{"hidden_size": 384, "n_experts": 24, "d_expert": 256, "routed_scale": 1.0, "init_std_router": 0.00728, "head_dim": 64, "tie_word_embeddings": true, "parallel_block": false, "init_std_o": 0.00672, "lr_mult_down": 1.5, "schedule": "cos", "final_lr_fraction": 0.0, "doc_mask": true, "train_tokens": 413400000, "max_steps": 6308}
Below are experts of layer 5 (counted from 0) of a mixture-of-experts language model. Rows are named router (the router's row for the expert), down (a neuron's output weights, with its number) and show model dimensions 288-383. Each number is 50 + 10 x the weight over its row's rms, rounded and kept within 0 to 99.
After each expert's rows: a language model's description of what the expert responds to; "comes before" lists some tokens at least twice as common just after its tokens as in all text. This comes from a sample of Wikipedia text that the model never trained on. Tokens count by the router's weight.

# expert 18
router:58 49 68 55 46 39 50 62 50 47 45 51 52 47 40 54 41 61 53 58 54 49 60 58 60 48 52 56 33 36 48 50 48 51 69 49 42 34 46 40 34 63 55 62 56 40 57 40 68 56 43 39 58 50 47 63 48 46 51 49 42 48 48 32 54 52 46 56 57 47 49 46 33 61 32 45 45 31 57 55 40 50 42 63 56 65 54 47 39 52 57 46 55 50 46 46
down1:52 56 60 49 58 40 54 30 45 47 47 59 38 30 58 52 47 57 47 40 57 66 54 52 57 56 32 51 32 38 54 55 64 43 29 50 60 42 51 47 51 66 36 44 51 54 48 56 51 38 48 35 40 38 48 57 41 42 45 52 48 46 60 36 47 53 44 56 58 50 46 45 53 69 59 58 69 42 48 63 47 61 46 59 50 46 38 47 64 42 58 44 62 46 43 49
down2:69 63 54 52 36 50 48 37 47 55 53 76 44 60 45 49 54 58 43 43 50 51 39 45 58 60 55 54 48 65 50 57 58 48 63 51 57 44 46 80 53 59 41 46 39 47 59 29 66 43 47 55 48 54 48 43 58 69 33 51 41 50 36 51 54 51 37 71 44 56 56 52 44 49 49 50 40 38 47 61 58 73 42 57 53 52 52 50 52 35 48 63 48 58 52 57
down3:59 53 47 48 54 34 63 50 46 43 44 68 42 42 57 49 34 48 54 58 45 42 43 62 53 37 43 73 47 62 71 45 57 58 61 48 47 64 67 44 67 60 48 47 49 48 41 43 58 54 53 52 47 41 38 50 60 50 45 59 60 55 37 53 62 42 40 63 69 40 62 47 52 45 38 61 42 59 48 31 37 55 44 49 46 44 54 22 36 59 38 42 53 33 62 59
down4:40 53 57 45 41 41 69 57 42 53 41 45 60 47 53 54 45 41 39 51 46 30 56 57 42 46 48 56 52 55 49 41 34 44 56 41 65 52 23 50 39 45 60 65 60 45 71 43 54 53 58 36 40 63 56 67 65 37 65 45 51 52 35 49 46 32 30 36 34 52 61 52 55 46 56 46 36 52 62 49 42 41 37 68 42 50 50 31 67 39 57 59 53 57 41 51
down5:47 44 48 51 45 52 47 49 49 48 70 39 52 45 45 47 41 58 54 53 33 31 56 51 47 53 39 46 47 55 63 43 28 46 56 58 33 60 59 55 36 49 47 38 42 56 71 68 44 74 78 53 58 40 51 57 46 48 64 46 41 41 49 60 61 36 49 41 75 49 59 33 44 40 39 51 51 52 57 37 59 45 42 45 51 63 41 44 55 42 50 57 65 61 37 46
down6:55 44 53 47 49 49 53 35 46 38 60 61 52 61 65 41 32 36 51 52 46 47 45 49 68 37 58 39 40 43 57 64 44 57 66 57 59 57 58 38 60 52 60 53 55 26 46 38 55 59 68 74 54 37 38 53 82 41 44 41 58 63 49 51 61 68 56 45 51 39 53 37 52 59 54 44 52 39 47 37 56 58 45 35 69 34 54 57 44 42 50 53 40 30 59 38
down7:45 52 51 61 52 69 36 44 63 47 51 61 58 41 38 49 37 49 54 59 48 54 44 49 45 49 56 58 60 43 50 50 39 32 67 62 54 62 60 42 52 48 39 50 42 32 55 40 49 46 45 60 50 47 49 41 62 39 50 59 66 59 51 45 58 67 44 60 38 49 47 39 47 58 42 43 68 48 71 58 58 55 60 53 33 54 58 45 50 59 54 57 46 41 61 50
down8:52 59 45 63 52 42 56 46 65 46 39 51 35 55 54 38 54 43 37 44 53 37 51 50 47 43 35 59 41 36 36 40 47 62 51 60 49 37 54 30 57 51 29 35 41 52 59 45 58 41 59 46 48 49 52 60 48 52 42 49 50 45 47 57 40 55 54 58 47 60 34 48 40 44 61 60 50 42 48 43 64 47 44 41 37 30 69 48 73 40 58 58 30 44 60 59
down9:72 49 44 46 51 54 51 50 61 62 37 40 54 45 48 56 43 48 48 56 62 59 37 38 34 39 41 57 27 43 54 46 33 33 72 40 42 46 60 51 53 71 50 46 25 72 36 47 47 46 34 63 51 40 36 58 72 39 45 47 68 48 60 48 63 59 60 51 53 48 42 46 48 66 60 53 55 53 53 43 53 55 49 59 60 45 50 57 36 49 59 42 56 31 69 41
down10:55 56 48 50 47 47 58 53 57 39 32 37 51 32 21 55 28 43 53 65 52 68 52 58 51 42 45 50 61 34 65 62 35 59 57 32 39 58 51 70 75 58 71 44 40 47 42 36 55 54 40 37 46 49 76 51 49 50 41 55 46 54 45 50 48 48 44 46 39 38 59 45 52 66 39 42 49 57 70 49 59 60 53 56 50 39 43 73 50 34 62 43 42 60 41 64
down11:44 49 63 44 47 29 31 56 30 64 42 57 41 49 46 42 57 42 53 62 49 29 64 63 56 36 45 54 74 52 35 41 45 61 41 52 56 41 64 39 53 42 53 56 46 66 47 42 44 63 32 41 39 53 39 52 65 37 51 60 50 41 56 46 61 49 49 60 61 37 68 31 74 47 45 53 55 52 49 42 55 44 51 38 45 36 41 53 51 62 56 62 57 46 42 26
down12:46 58 39 31 50 51 61 52 40 58 33 43 59 35 32 69 60 52 66 45 35 53 49 62 53 55 45 53 62 52 46 38 50 46 62 61 57 39 37 60 19 68 46 60 59 57 24 52 51 36 50 49 38 42 39 58 44 63 54 50 39 44 61 41 60 23 36 61 54 55 46 56 34 54 41 44 48 46 76 65 74 47 49 56 56 45 71 59 66 48 53 61 53 47 48 54
down13:58 54 32 64 17 44 62 49 46 58 55 52 68 51 62 51 60 42 39 51 51 48 52 53 41 47 44 45 62 44 61 44 54 53 28 59 58 36 57 47 52 57 46 65 37 47 51 40 46 49 47 49 54 51 53 63 62 53 47 52 64 43 44 63 30 42 66 41 30 44 52 52 34 48 41 53 48 42 52 39 32 45 27 43 52 57 38 61 57 39 57 56 50 54 57 36
What it handles: Table pipes, closing marks. Table cell pipes after numbers, closing quotes, brackets and parentheses, and object pronouns it, him, them.
comes before: " ", " —", " is", " was", " \"", " The"

# expert 5
router:68 40 53 53 51 52 47 44 51 52 35 36 56 57 40 46 60 45 69 55 47 41 45 37 70 41 63 62 39 61 44 53 40 54 47 51 37 33 38 42 41 43 53 64 53 63 45 49 63 55 42 44 68 51 39 48 54 50 44 40 53 43 56 35 59 51 60 53 63 63 64 32 40 65 39 49 47 50 53 64 47 57 43 48 54 49 61 52 56 63 55 53 46 55 53 55
down0:39 35 46 71 56 41 50 61 55 33 53 44 55 54 41 59 71 44 54 61 39 54 54 55 39 47 55 66 46 51 49 64 43 58 39 42 57 51 52 58 44 67 49 44 42 53 37 49 44 46 53 37 64 45 53 51 55 55 47 44 45 61 68 38 52 48 57 32 49 59 37 45 56 40 47 41 47 52 31 53 41 40 58 63 42 53 56 50 67 54 64 53 56 62 55 48
down1:59 38 51 52 49 46 53 47 68 54 46 60 49 55 62 46 43 68 37 45 47 46 36 44 53 63 69 42 48 52 53 49 49 53 38 70 32 43 49 64 70 54 38 54 57 51 61 66 52 53 53 47 52 34 59 55 57 52 48 60 64 55 65 32 50 37 54 38 52 67 49 58 49 53 49 52 46 52 65 26 54 51 40 52 52 69 44 43 51 52 56 56 67 65 47 44
down2:36 48 53 38 43 56 44 57 64 55 46 50 49 41 55 65 69 48 46 56 77 47 61 50 48 58 50 58 61 51 47 55 53 37 59 43 45 58 39 64 46 38 65 50 74 51 58 47 57 41 56 63 40 57 47 45 44 49 30 65 69 47 52 43 72 45 65 47 41 52 44 40 43 61 45 54 52 43 50 60 49 50 46 34 49 54 61 66 45 64 53 45 50 46 48 49
down3:56 37 60 51 33 52 40 42 57 43 52 36 53 55 42 40 46 40 52 47 56 47 56 55 47 50 56 63 57 29 58 56 46 45 63 48 57 42 53 63 36 63 25 60 50 59 55 58 74 56 50 31 48 55 61 66 52 54 55 42 68 67 47 46 38 37 63 74 68 50 36 69 43 34 70 28 54 66 52 46 48 54 45 60 43 53 58 42 55 54 58 45 41 47 53 40
down4:58 48 65 34 49 41 48 59 41 61 38 55 37 56 37 50 58 49 52 46 40 58 36 51 54 50 57 38 33 46 46 47 33 54 42 60 71 45 49 49 35 43 48 61 60 37 41 47 52 28 33 45 33 54 55 57 57 46 20 62 56 46 34 48 36 42 52 52 47 71 48 57 58 35 45 44 49 68 63 43 42 47 63 49 63 31 63 59 52 61 48 57 54 55 51 50
down5:56 56 55 51 59 58 64 39 43 49 54 38 52 43 51 39 58 46 62 42 65 49 27 49 49 43 43 56 62 51 36 61 40 36 63 56 36 52 60 31 45 53 34 60 30 32 37 39 64 54 48 52 48 54 45 37 30 50 55 54 40 48 48 62 49 55 39 62 66 48 48 49 69 61 58 54 49 37 40 48 55 37 38 56 36 52 53 51 43 39 50 42 47 63 49 55
down6:48 48 39 50 60 41 45 51 57 38 53 57 51 37 44 38 53 63 37 45 61 58 59 57 64 59 59 56 31 39 69 60 52 67 62 46 36 54 43 52 43 35 62 51 48 50 47 40 45 49 50 52 56 50 54 60 50 48 52 50 42 59 43 46 68 56 55 55 38 42 61 59 40 51 63 61 54 63 47 61 52 49 55 47 62 50 44 33 56 57 44 44 55 48 52 51
down7:53 53 67 46 56 23 37 54 47 40 49 64 43 29 46 40 65 54 47 28 36 35 40 31 47 46 57 48 65 43 41 55 72 53 45 37 62 60 40 62 54 42 47 51 41 48 48 40 62 58 47 45 53 47 55 49 29 36 46 51 58 51 44 47 41 46 73 44 46 50 36 46 55 52 68 52 70 47 46 42 61 64 62 48 50 53 57 73 47 56 48 44 36 37 49 42
down8:47 52 54 47 44 46 42 64 75 52 28 47 65 60 67 47 62 53 41 59 55 54 35 45 60 54 58 50 38 49 56 42 55 57 50 54 60 43 32 37 50 27 56 57 51 50 46 57 43 61 41 53 61 46 60 56 49 59 63 60 52 52 65 66 69 38 47 46 63 49 18 47 43 58 37 50 50 64 49 49 45 51 49 32 57 56 63 53 40 49 49 56 46 59 38 43
down9:38 52 57 51 52 44 46 48 44 51 37 58 47 47 59 42 54 65 56 49 47 42 51 64 38 56 56 41 47 68 21 52 51 60 45 66 48 47 67 55 62 65 55 39 51 42 58 50 48 67 42 40 53 47 59 50 73 48 27 60 34 59 53 64 55 41 52 38 61 50 66 43 48 44 46 58 32 50 43 58 54 49 35 42 49 45 55 68 48 46 56 52 41 40 45 51
down10:22 64 65 46 52 50 40 59 49 55 54 54 57 43 55 50 42 43 58 45 50 60 44 45 48 46 61 35 49 57 64 53 63 51 17 53 50 59 63 50 64 47 51 48 32 46 65 33 44 64 56 46 43 47 48 42 58 63 58 59 51 54 30 42 43 44 43 57 37 37 49 61 66 59 37 39 52 40 46 56 57 58 43 61 47 50 54 41 55 59 57 40 36 44 49 38
down11:63 50 51 63 29 73 50 47 41 48 68 60 38 39 54 66 50 54 57 69 52 57 58 40 53 51 51 49 48 53 53 50 40 58 51 68 49 55 43 63 31 53 40 60 43 52 55 53 53 57 55 49 51 66 61 47 46 50 61 71 61 34 45 39 55 51 45 43 35 55 52 55 54 57 46 49 49 66 40 49 46 39 49 38 42 43 72 68 47 38 54 48 46 54 66 75
down12:49 53 53 57 48 53 48 54 39 66 60 42 53 54 58 65 51 51 47 57 39 37 32 30 50 66 48 54 52 44 69 39 47 44 41 45 61 51 47 49 56 53 52 45 53 46 61 56 41 42 40 29 43 54 44 61 53 42 38 23 50 47 44 39 50 42 49 52 42 37 56 44 60 48 58 48 59 53 42 50 55 55 48 65 63 38 67 66 32 48 54 37 29 63 66 70
What it handles: Plural endings. Plural suffixes and plural nouns after number words, such as -s, -es, -ers, -ings in prints, maps, titles, races, plus they and people.
comes before: ",", " of", " and", ".", " in", " were"

# expert 1
router:59 44 52 54 25 50 37 42 37 46 47 54 44 40 47 56 56 40 55 20 55 50 48 48 61 62 45 50 42 47 55 42 57 49 56 54 66 40 50 52 66 50 46 60 56 52 52 57 69 41 38 46 55 42 55 60 42 51 56 49 57 48 44 34 68 43 68 70 62 47 60 23 47 75 41 55 66 63 56 56 63 66 53 50 54 54 72 45 52 65 49 49 50 58 40 47
down0:60 58 53 50 42 54 52 43 64 51 52 51 60 46 55 53 44 57 29 48 65 45 48 32 47 61 48 48 47 42 52 49 62 48 53 52 46 22 55 52 27 45 59 57 72 40 64 47 47 45 62 31 58 62 55 59 61 56 51 41 49 46 67 59 52 36 41 40 45 50 28 45 43 50 42 36 62 38 52 72 50 54 41 57 64 34 67 52 30 69 59 60 47 48 45 34
down1:46 37 58 43 61 44 37 52 35 38 60 56 38 44 42 77 67 45 62 58 64 39 60 55 50 59 40 45 54 54 61 65 44 65 55 34 55 59 59 53 49 31 38 51 36 65 40 41 40 65 45 49 49 59 37 49 38 43 41 54 62 42 48 44 35 57 46 30 42 38 67 43 42 53 48 53 57 57 51 38 48 38 46 27 46 44 69 44 70 51 50 51 53 53 54 55
down2:38 52 40 48 48 57 60 41 43 51 40 33 51 51 52 47 56 55 55 38 52 56 43 69 59 49 57 62 57 54 63 45 36 55 48 50 59 50 62 56 46 43 32 51 45 65 64 34 45 54 37 38 46 45 37 46 61 66 44 47 42 61 67 45 45 47 59 52 48 37 58 49 56 53 31 49 44 17 42 53 57 50 55 47 57 48 40 49 51 38 47 57 62 55 65 53
down3:56 60 41 45 59 51 38 52 51 52 48 33 51 61 48 39 39 47 28 44 68 59 55 32 47 35 52 30 78 36 43 63 48 67 63 48 59 48 47 45 56 58 42 49 65 47 38 38 48 48 55 40 45 40 45 68 65 60 48 34 44 49 45 60 56 57 49 55 42 63 56 60 59 54 39 67 25 46 27 45 62 60 56 51 50 53 47 52 55 54 66 53 61 38 55 43
down4:65 49 50 49 58 53 24 51 48 54 47 43 34 30 43 50 24 53 63 32 43 54 55 48 47 50 43 57 53 56 46 64 52 38 53 65 43 46 45 59 52 41 20 56 46 29 53 47 48 51 56 69 46 53 60 42 63 30 42 42 73 40 42 52 36 68 63 49 45 52 47 44 49 64 55 64 58 52 73 50 52 54 50 57 55 43 54 47 58 39 35 54 44 39 62 74
down5:49 50 57 45 50 52 48 43 66 56 58 38 46 37 49 66 62 49 30 41 39 48 35 53 55 53 40 35 58 58 36 36 49 32 48 49 56 64 28 54 52 51 47 56 27 51 47 69 45 40 49 48 48 57 62 58 43 69 48 28 43 59 49 55 61 64 53 45 49 58 60 28 40 66 54 45 63 64 57 65 56 56 38 38 58 56 43 41 56 53 52 30 57 49 62 47
down6:39 50 44 27 60 39 54 43 52 60 40 40 66 56 56 51 56 39 56 43 50 58 46 40 54 48 48 68 23 36 34 64 55 47 46 51 53 57 43 45 46 64 35 31 52 59 48 40 45 45 59 57 41 32 41 58 42 59 41 49 55 57 50 41 41 61 44 65 43 43 35 54 54 40 34 64 42 62 49 50 40 16 45 52 50 34 51 44 60 43 38 63 67 54 42 50
down7:68 55 38 42 34 43 76 59 31 60 62 48 54 48 33 56 45 56 37 40 49 64 56 43 55 48 46 49 57 49 65 24 57 39 37 56 71 41 58 56 52 46 37 39 56 31 52 22 40 47 41 34 38 45 59 47 45 45 50 51 36 53 51 64 36 50 67 53 42 52 63 46 55 44 56 41 37 52 52 68 49 50 48 51 56 70 41 41 34 41 59 58 56 60 60 58
down8:42 38 42 49 57 42 55 50 44 55 45 31 55 49 55 44 68 55 53 36 41 54 47 56 32 60 47 46 59 42 45 62 57 42 51 63 46 57 40 48 47 65 52 51 38 35 46 70 58 35 31 43 54 61 43 40 39 64 38 37 59 54 46 31 62 38 51 62 64 45 47 49 56 36 42 61 59 47 35 55 82 32 47 65 39 47 29 54 42 31 37 65 53 59 39 48
down9:43 54 30 60 40 45 36 69 57 55 48 47 68 55 53 43 44 47 42 43 40 40 44 46 50 55 65 65 58 55 49 39 63 63 55 72 70 59 41 53 42 46 51 50 60 44 38 57 39 58 40 36 45 45 43 59 37 60 36 55 52 42 52 41 37 51 49 57 56 56 45 42 37 29 55 51 35 73 58 51 38 55 57 54 58 42 39 58 53 69 53 56 38 52 49 49
down10:40 36 41 48 68 44 34 28 26 45 54 62 50 32 41 46 56 48 45 48 60 50 45 41 69 39 41 63 64 46 48 41 43 38 51 45 52 56 42 35 42 53 61 49 54 44 43 40 49 55 59 58 37 73 57 47 50 50 59 68 62 47 52 51 52 39 45 70 43 39 56 59 47 47 54 59 47 42 46 57 45 42 50 51 32 60 37 63 54 53 59 44 51 43 54 37
down11:48 49 67 44 65 64 53 58 57 39 58 42 44 31 48 49 54 56 64 51 45 43 61 48 51 52 54 67 53 28 34 39 31 49 45 65 61 56 47 62 59 46 49 64 54 60 59 40 51 58 43 46 46 41 57 38 62 53 56 59 65 65 49 53 57 61 48 41 55 53 35 62 53 54 50 49 41 53 66 43 45 45 62 44 42 51 53 50 63 40 43 42 50 53 57 57
down12:48 51 58 51 62 52 45 43 56 52 55 36 49 51 61 54 52 43 32 27 34 47 40 62 40 52 48 36 53 52 61 41 46 43 63 53 46 31 16 37 45 60 52 47 59 48 39 69 46 56 43 24 57 54 48 66 51 59 72 46 45 33 55 59 43 50 69 42 49 49 21 43 47 56 69 43 52 66 37 51 49 49 44 41 57 48 37 59 47 45 70 40 41 55 37 34
What it handles: Dates, ages, name pieces. Month names, words like age, date, born, length, and mid-word pieces of personal names, plus pipe separators in sports career-statistics tables.
comes before: " ", "ar", " time", "\"", "le", "ing"

# expert 19
router:35 50 65 71 49 52 47 49 55 58 28 48 33 55 35 76 31 41 52 45 48 41 47 48 64 41 58 47 53 33 56 59 53 47 52 40 54 27 50 54 42 32 43 62 70 66 59 28 72 36 57 49 41 52 49 33 40 52 54 38 49 39 47 48 66 41 50 49 52 61 61 33 46 62 51 48 45 52 46 56 55 63 53 50 46 64 59 45 42 56 62 41 58 42 39 54
down0:53 56 50 62 74 55 63 44 52 62 42 60 55 40 42 45 46 36 63 27 45 67 54 49 57 57 56 58 53 47 52 62 25 47 58 58 61 61 56 45 49 49 57 54 64 45 62 55 45 27 57 45 46 57 46 93 54 47 51 61 55 55 51 48 46 45 47 39 62 51 39 65 42 43 65 45 50 31 55 45 43 57 49 57 45 43 49 50 53 59 50 48 52 60 49 63
down1:38 57 56 48 59 47 65 28 43 47 51 50 39 47 48 66 47 55 30 42 49 33 34 42 50 54 47 42 56 44 50 45 48 58 55 43 43 49 46 50 49 53 52 50 36 62 31 29 56 45 63 56 66 58 41 68 48 51 49 43 67 40 46 58 51 46 47 37 52 55 49 60 33 46 79 47 42 51 73 57 62 58 40 59 38 65 46 45 38 71 52 56 49 33 54 66
down2:63 36 43 56 53 60 30 66 28 51 46 57 61 72 53 62 49 51 48 59 49 57 68 54 47 29 36 57 50 54 40 39 67 51 38 46 56 39 51 51 39 54 49 38 48 53 40 62 48 43 47 55 44 38 43 64 64 52 48 29 58 52 44 55 53 56 42 39 60 58 40 26 45 41 45 57 26 42 51 50 51 46 37 56 52 61 57 39 51 69 63 41 59 35 67 36
down3:33 66 43 71 42 58 80 47 61 67 58 65 65 54 37 43 37 55 54 46 38 54 28 41 45 51 52 53 39 61 40 62 66 32 61 39 58 67 47 55 61 52 64 66 46 46 34 52 45 49 49 61 62 59 51 42 55 47 40 34 50 54 53 72 53 40 64 48 38 60 38 25 27 38 57 62 41 38 60 52 38 37 60 55 41 37 44 57 46 47 46 63 47 45 55 60
down4:67 55 70 49 65 57 59 36 22 50 48 54 58 44 47 55 58 45 36 40 48 43 48 45 38 50 39 51 41 57 38 53 43 46 54 67 45 45 44 20 44 46 57 55 46 57 50 43 56 40 41 44 31 47 63 74 69 46 49 58 49 48 43 44 53 46 47 50 59 42 61 51 32 62 66 47 44 51 52 49 53 37 45 41 48 57 44 60 48 48 77 43 42 47 43 53
down5:39 34 40 50 65 54 43 35 32 39 46 47 47 49 59 43 43 52 25 55 52 53 52 40 34 50 49 50 35 54 50 46 64 43 32 55 43 41 72 49 60 50 43 45 28 56 49 51 56 57 56 52 62 40 54 55 61 42 45 49 44 63 58 51 33 61 47 50 53 40 51 59 44 63 55 43 47 59 54 43 41 60 39 42 64 51 33 41 26 52 47 53 49 67 50 52
down6:65 43 49 45 49 47 58 51 50 43 49 51 47 52 54 46 45 55 55 54 68 53 63 56 60 34 57 62 66 33 52 30 48 29 34 48 52 49 32 39 48 42 60 61 57 63 48 41 58 63 44 47 26 57 39 44 45 31 50 38 40 61 47 51 57 64 37 39 36 47 41 50 48 46 50 39 65 43 54 56 63 50 40 43 31 30 46 50 46 67 34 65 60 28 48 49
down7:44 65 54 59 64 41 53 42 48 38 70 62 65 41 40 41 34 35 56 50 61 37 60 42 47 57 65 38 52 69 66 24 53 31 50 73 38 55 51 51 51 72 42 40 46 55 54 53 62 54 45 45 42 39 43 54 56 29 35 47 37 42 42 48 44 49 44 57 39 27 47 68 65 61 40 59 59 41 50 55 50 68 51 44 70 42 64 45 50 52 33 51 47 55 42 44
down8:56 74 49 31 27 54 66 45 48 39 47 40 39 48 56 52 46 36 48 47 59 56 67 39 31 43 65 44 49 50 53 50 50 62 51 48 63 44 42 67 36 62 43 60 39 63 41 34 45 66 42 58 36 36 69 53 71 39 64 65 58 44 34 39 39 55 45 54 54 50 54 43 56 43 57 58 52 34 52 57 52 41 37 50 51 62 62 35 50 62 53 47 55 50 48 43
down9:38 35 35 59 39 35 55 44 46 45 40 51 48 35 39 68 52 44 57 71 66 45 62 59 46 60 35 64 53 55 42 50 48 49 55 66 57 58 51 55 57 28 59 44 51 25 57 39 50 51 51 35 48 37 40 48 28 51 52 34 57 52 43 64 56 53 42 58 51 57 47 47 50 56 59 39 37 62 54 61 54 44 42 72 61 49 39 43 62 31 60 25 56 63 44 57
down10:24 54 37 46 52 48 45 46 51 59 58 24 60 57 60 31 51 59 48 51 63 53 51 52 72 58 41 33 48 64 51 69 59 52 46 61 48 44 41 74 33 49 32 56 32 44 56 41 34 49 78 47 59 57 44 50 55 56 55 48 54 47 51 49 42 50 38 33 62 46 26 39 25 43 54 43 43 49 47 73 62 52 40 32 64 33 44 47 52 52 46 58 57 37 45 43
down11:66 66 36 75 45 47 40 57 47 40 57 56 46 52 62 41 60 49 52 59 46 75 48 51 64 56 52 57 52 54 55 50 47 69 41 53 44 48 62 34 40 58 56 47 35 56 63 59 45 43 46 59 50 30 49 34 58 50 44 66 60 65 50 43 51 61 54 51 40 63 39 36 65 41 41 57 34 61 52 33 49 52 53 38 35 48 52 39 36 65 72 56 51 44 59 35
down12:55 44 49 26 34 52 46 72 51 39 44 54 48 60 46 36 44 47 60 81 55 61 59 64 68 61 51 41 68 55 48 53 28 29 40 54 41 36 40 47 53 44 45 36 39 40 48 47 33 56 53 43 52 64 49 58 51 46 47 69 37 54 51 47 35 53 38 46 46 63 53 45 63 65 40 49 63 42 42 53 65 57 54 47 35 73 52 58 61 58 56 48 67 60 59 47
What it handles: Commas and prepositions. Commas, and, and location or time prepositions linking phrases, such as in Washington, during, until, within, and the comma in January 27, 1949.
comes before: " the", " a", " and", " which", " he", " but"

# expert 14
router:40 50 58 63 40 57 46 44 46 40 20 55 42 62 38 50 32 46 51 43 50 62 50 40 60 56 53 66 49 46 63 64 49 52 51 47 54 42 56 64 48 47 51 47 66 53 65 51 64 52 40 48 56 36 46 40 41 53 51 56 43 39 38 37 58 50 42 60 63 52 71 27 42 59 31 43 55 45 50 51 58 53 32 50 72 60 52 50 36 66 50 43 61 45 49 61
down0:40 38 42 40 50 51 24 41 47 41 48 60 54 42 61 55 49 60 52 60 47 66 23 73 45 47 35 44 48 51 51 49 75 56 60 59 33 59 46 55 54 57 57 61 48 60 37 48 58 45 45 33 66 49 75 60 58 39 45 43 51 38 46 61 39 44 34 51 41 47 41 56 50 45 41 55 58 57 47 68 51 64 40 43 41 59 53 55 33 35 30 47 50 50 62 37
down1:54 42 44 56 44 62 53 52 54 54 54 50 47 72 38 44 57 59 52 64 44 46 53 70 35 55 62 46 51 36 57 51 47 75 53 38 37 47 49 40 38 46 44 51 73 49 55 62 53 57 45 60 50 48 38 36 41 57 60 56 48 40 35 43 36 42 65 57 59 64 48 45 41 63 65 57 51 58 57 66 48 61 40 70 47 56 54 45 65 47 46 43 36 48 32 46
down2:26 54 48 51 55 66 32 53 62 59 53 63 52 60 49 56 52 49 47 59 60 21 40 52 33 48 61 47 64 43 61 47 54 36 52 39 57 50 54 56 59 49 49 45 54 39 56 61 54 41 54 66 51 55 66 43 57 48 52 63 32 44 64 42 54 55 69 59 50 40 56 59 67 48 57 43 46 55 70 46 56 50 44 54 45 59 50 36 54 50 55 55 44 61 37 38
down3:59 72 54 65 50 72 42 73 56 58 39 61 58 42 40 39 47 61 44 54 65 56 54 54 44 48 47 44 72 44 42 38 62 46 39 40 39 56 63 51 50 51 49 70 57 54 55 43 58 44 49 59 57 54 62 53 51 52 63 39 47 59 43 34 33 58 62 36 47 49 49 52 70 53 38 49 53 52 51 27 61 54 57 55 46 56 46 52 62 41 43 50 43 50 40 67
down4:48 34 44 42 34 34 50 55 51 66 45 57 60 69 39 54 48 48 60 43 45 57 52 76 50 55 55 51 37 46 37 53 53 50 67 50 52 33 47 53 42 52 40 46 40 62 44 41 46 34 60 40 43 57 44 35 35 49 72 42 45 43 49 51 55 55 65 51 50 40 51 52 50 46 33 64 65 50 48 44 56 64 41 63 50 25 35 53 60 47 50 47 55 38 46 50
down5:46 32 39 47 47 46 37 42 55 57 44 48 40 61 57 61 45 70 52 50 50 68 50 38 25 54 41 59 61 55 31 62 43 52 46 49 54 73 68 49 59 55 59 52 45 26 42 34 39 44 22 59 44 69 45 36 43 52 44 59 55 61 56 34 48 37 55 55 42 58 42 53 56 39 37 65 38 32 38 61 46 43 55 37 69 59 35 60 44 51 69 38 33 36 44 45
down6:33 48 56 47 26 61 41 40 64 50 53 53 47 48 50 39 56 58 47 47 57 57 54 49 50 49 45 53 41 38 61 51 43 32 57 53 51 43 64 38 59 42 45 47 45 43 58 52 48 41 48 43 44 46 58 46 53 62 58 63 24 42 43 43 35 55 62 55 34 43 50 55 33 48 68 35 52 51 45 53 19 58 46 30 45 61 54 50 46 58 44 39 53 45 60 48
down7:60 55 67 51 57 41 50 39 48 45 62 37 62 52 53 37 61 49 38 54 49 47 52 43 31 42 53 64 54 55 44 42 62 37 34 56 23 36 44 45 49 50 56 53 61 55 40 49 47 50 38 56 40 44 37 83 53 48 27 45 60 42 58 50 57 43 47 40 37 61 46 55 38 47 57 49 47 62 36 31 42 27 45 55 59 59 70 51 61 44 49 34 54 54 53 32
down8:58 35 42 52 47 53 56 47 41 53 63 34 39 62 52 34 55 45 58 63 48 41 47 36 46 67 46 71 50 50 48 41 61 61 47 37 65 49 38 48 65 50 50 50 51 50 50 49 46 38 61 61 66 56 28 46 50 34 65 53 47 59 54 46 41 59 58 62 58 49 50 27 65 64 43 45 41 52 50 48 38 38 53 59 63 59 29 45 44 58 48 49 47 33 45 61
down9:43 38 69 54 57 50 32 62 50 44 63 34 47 45 33 65 56 31 60 41 55 34 46 34 26 59 67 39 50 36 45 39 54 45 56 61 59 45 53 51 63 61 48 48 53 46 37 47 52 55 55 60 39 43 59 18 26 41 70 44 55 54 60 58 63 54 64 59 52 51 46 54 45 45 28 39 56 60 56 49 55 54 49 53 55 53 41 65 51 68 52 40 35 48 68 41
down10:39 59 45 46 56 34 57 52 48 62 43 34 59 52 39 62 41 58 43 31 67 55 49 58 35 52 38 35 50 52 52 56 58 63 50 61 60 59 57 48 50 52 63 52 43 56 51 46 33 42 62 43 32 56 42 56 42 62 42 59 51 39 55 58 54 42 44 43 54 42 39 51 59 64 53 22 62 56 42 70 35 57 43 44 52 56 33 65 30 27 40 38 57 34 62 59
down11:42 66 48 55 54 57 58 55 36 62 43 51 33 50 45 41 65 53 59 48 40 45 49 64 50 36 59 59 41 58 54 41 54 52 51 54 52 59 54 61 36 51 57 64 44 25 40 57 38 39 46 41 41 54 40 62 46 59 58 53 42 80 40 67 63 62 52 59 86 51 53 55 46 54 42 40 62 55 43 55 56 60 55 44 55 40 38 30 47 36 48 45 59 47 51 61
down12:55 45 41 75 39 58 66 51 58 65 61 74 61 50 62 52 43 48 63 56 53 49 45 48 32 37 38 53 39 51 34 38 52 36 44 24 68 52 30 49 46 53 35 73 55 48 38 38 43 52 34 44 49 54 60 31 59 54 56 56 33 57 65 39 44 51 66 40 38 62 65 49 50 41 46 43 51 45 56 70 40 69 67 49 60 50 66 53 50 53 56 33 36 58 32 52
What it handles: Function words in prose. Articles, prepositions and determiners in running prose, like the, of, to, his, their, any, especially after verbs and prepositions.
comes before: " the", " a", " his", " be", " an", " their"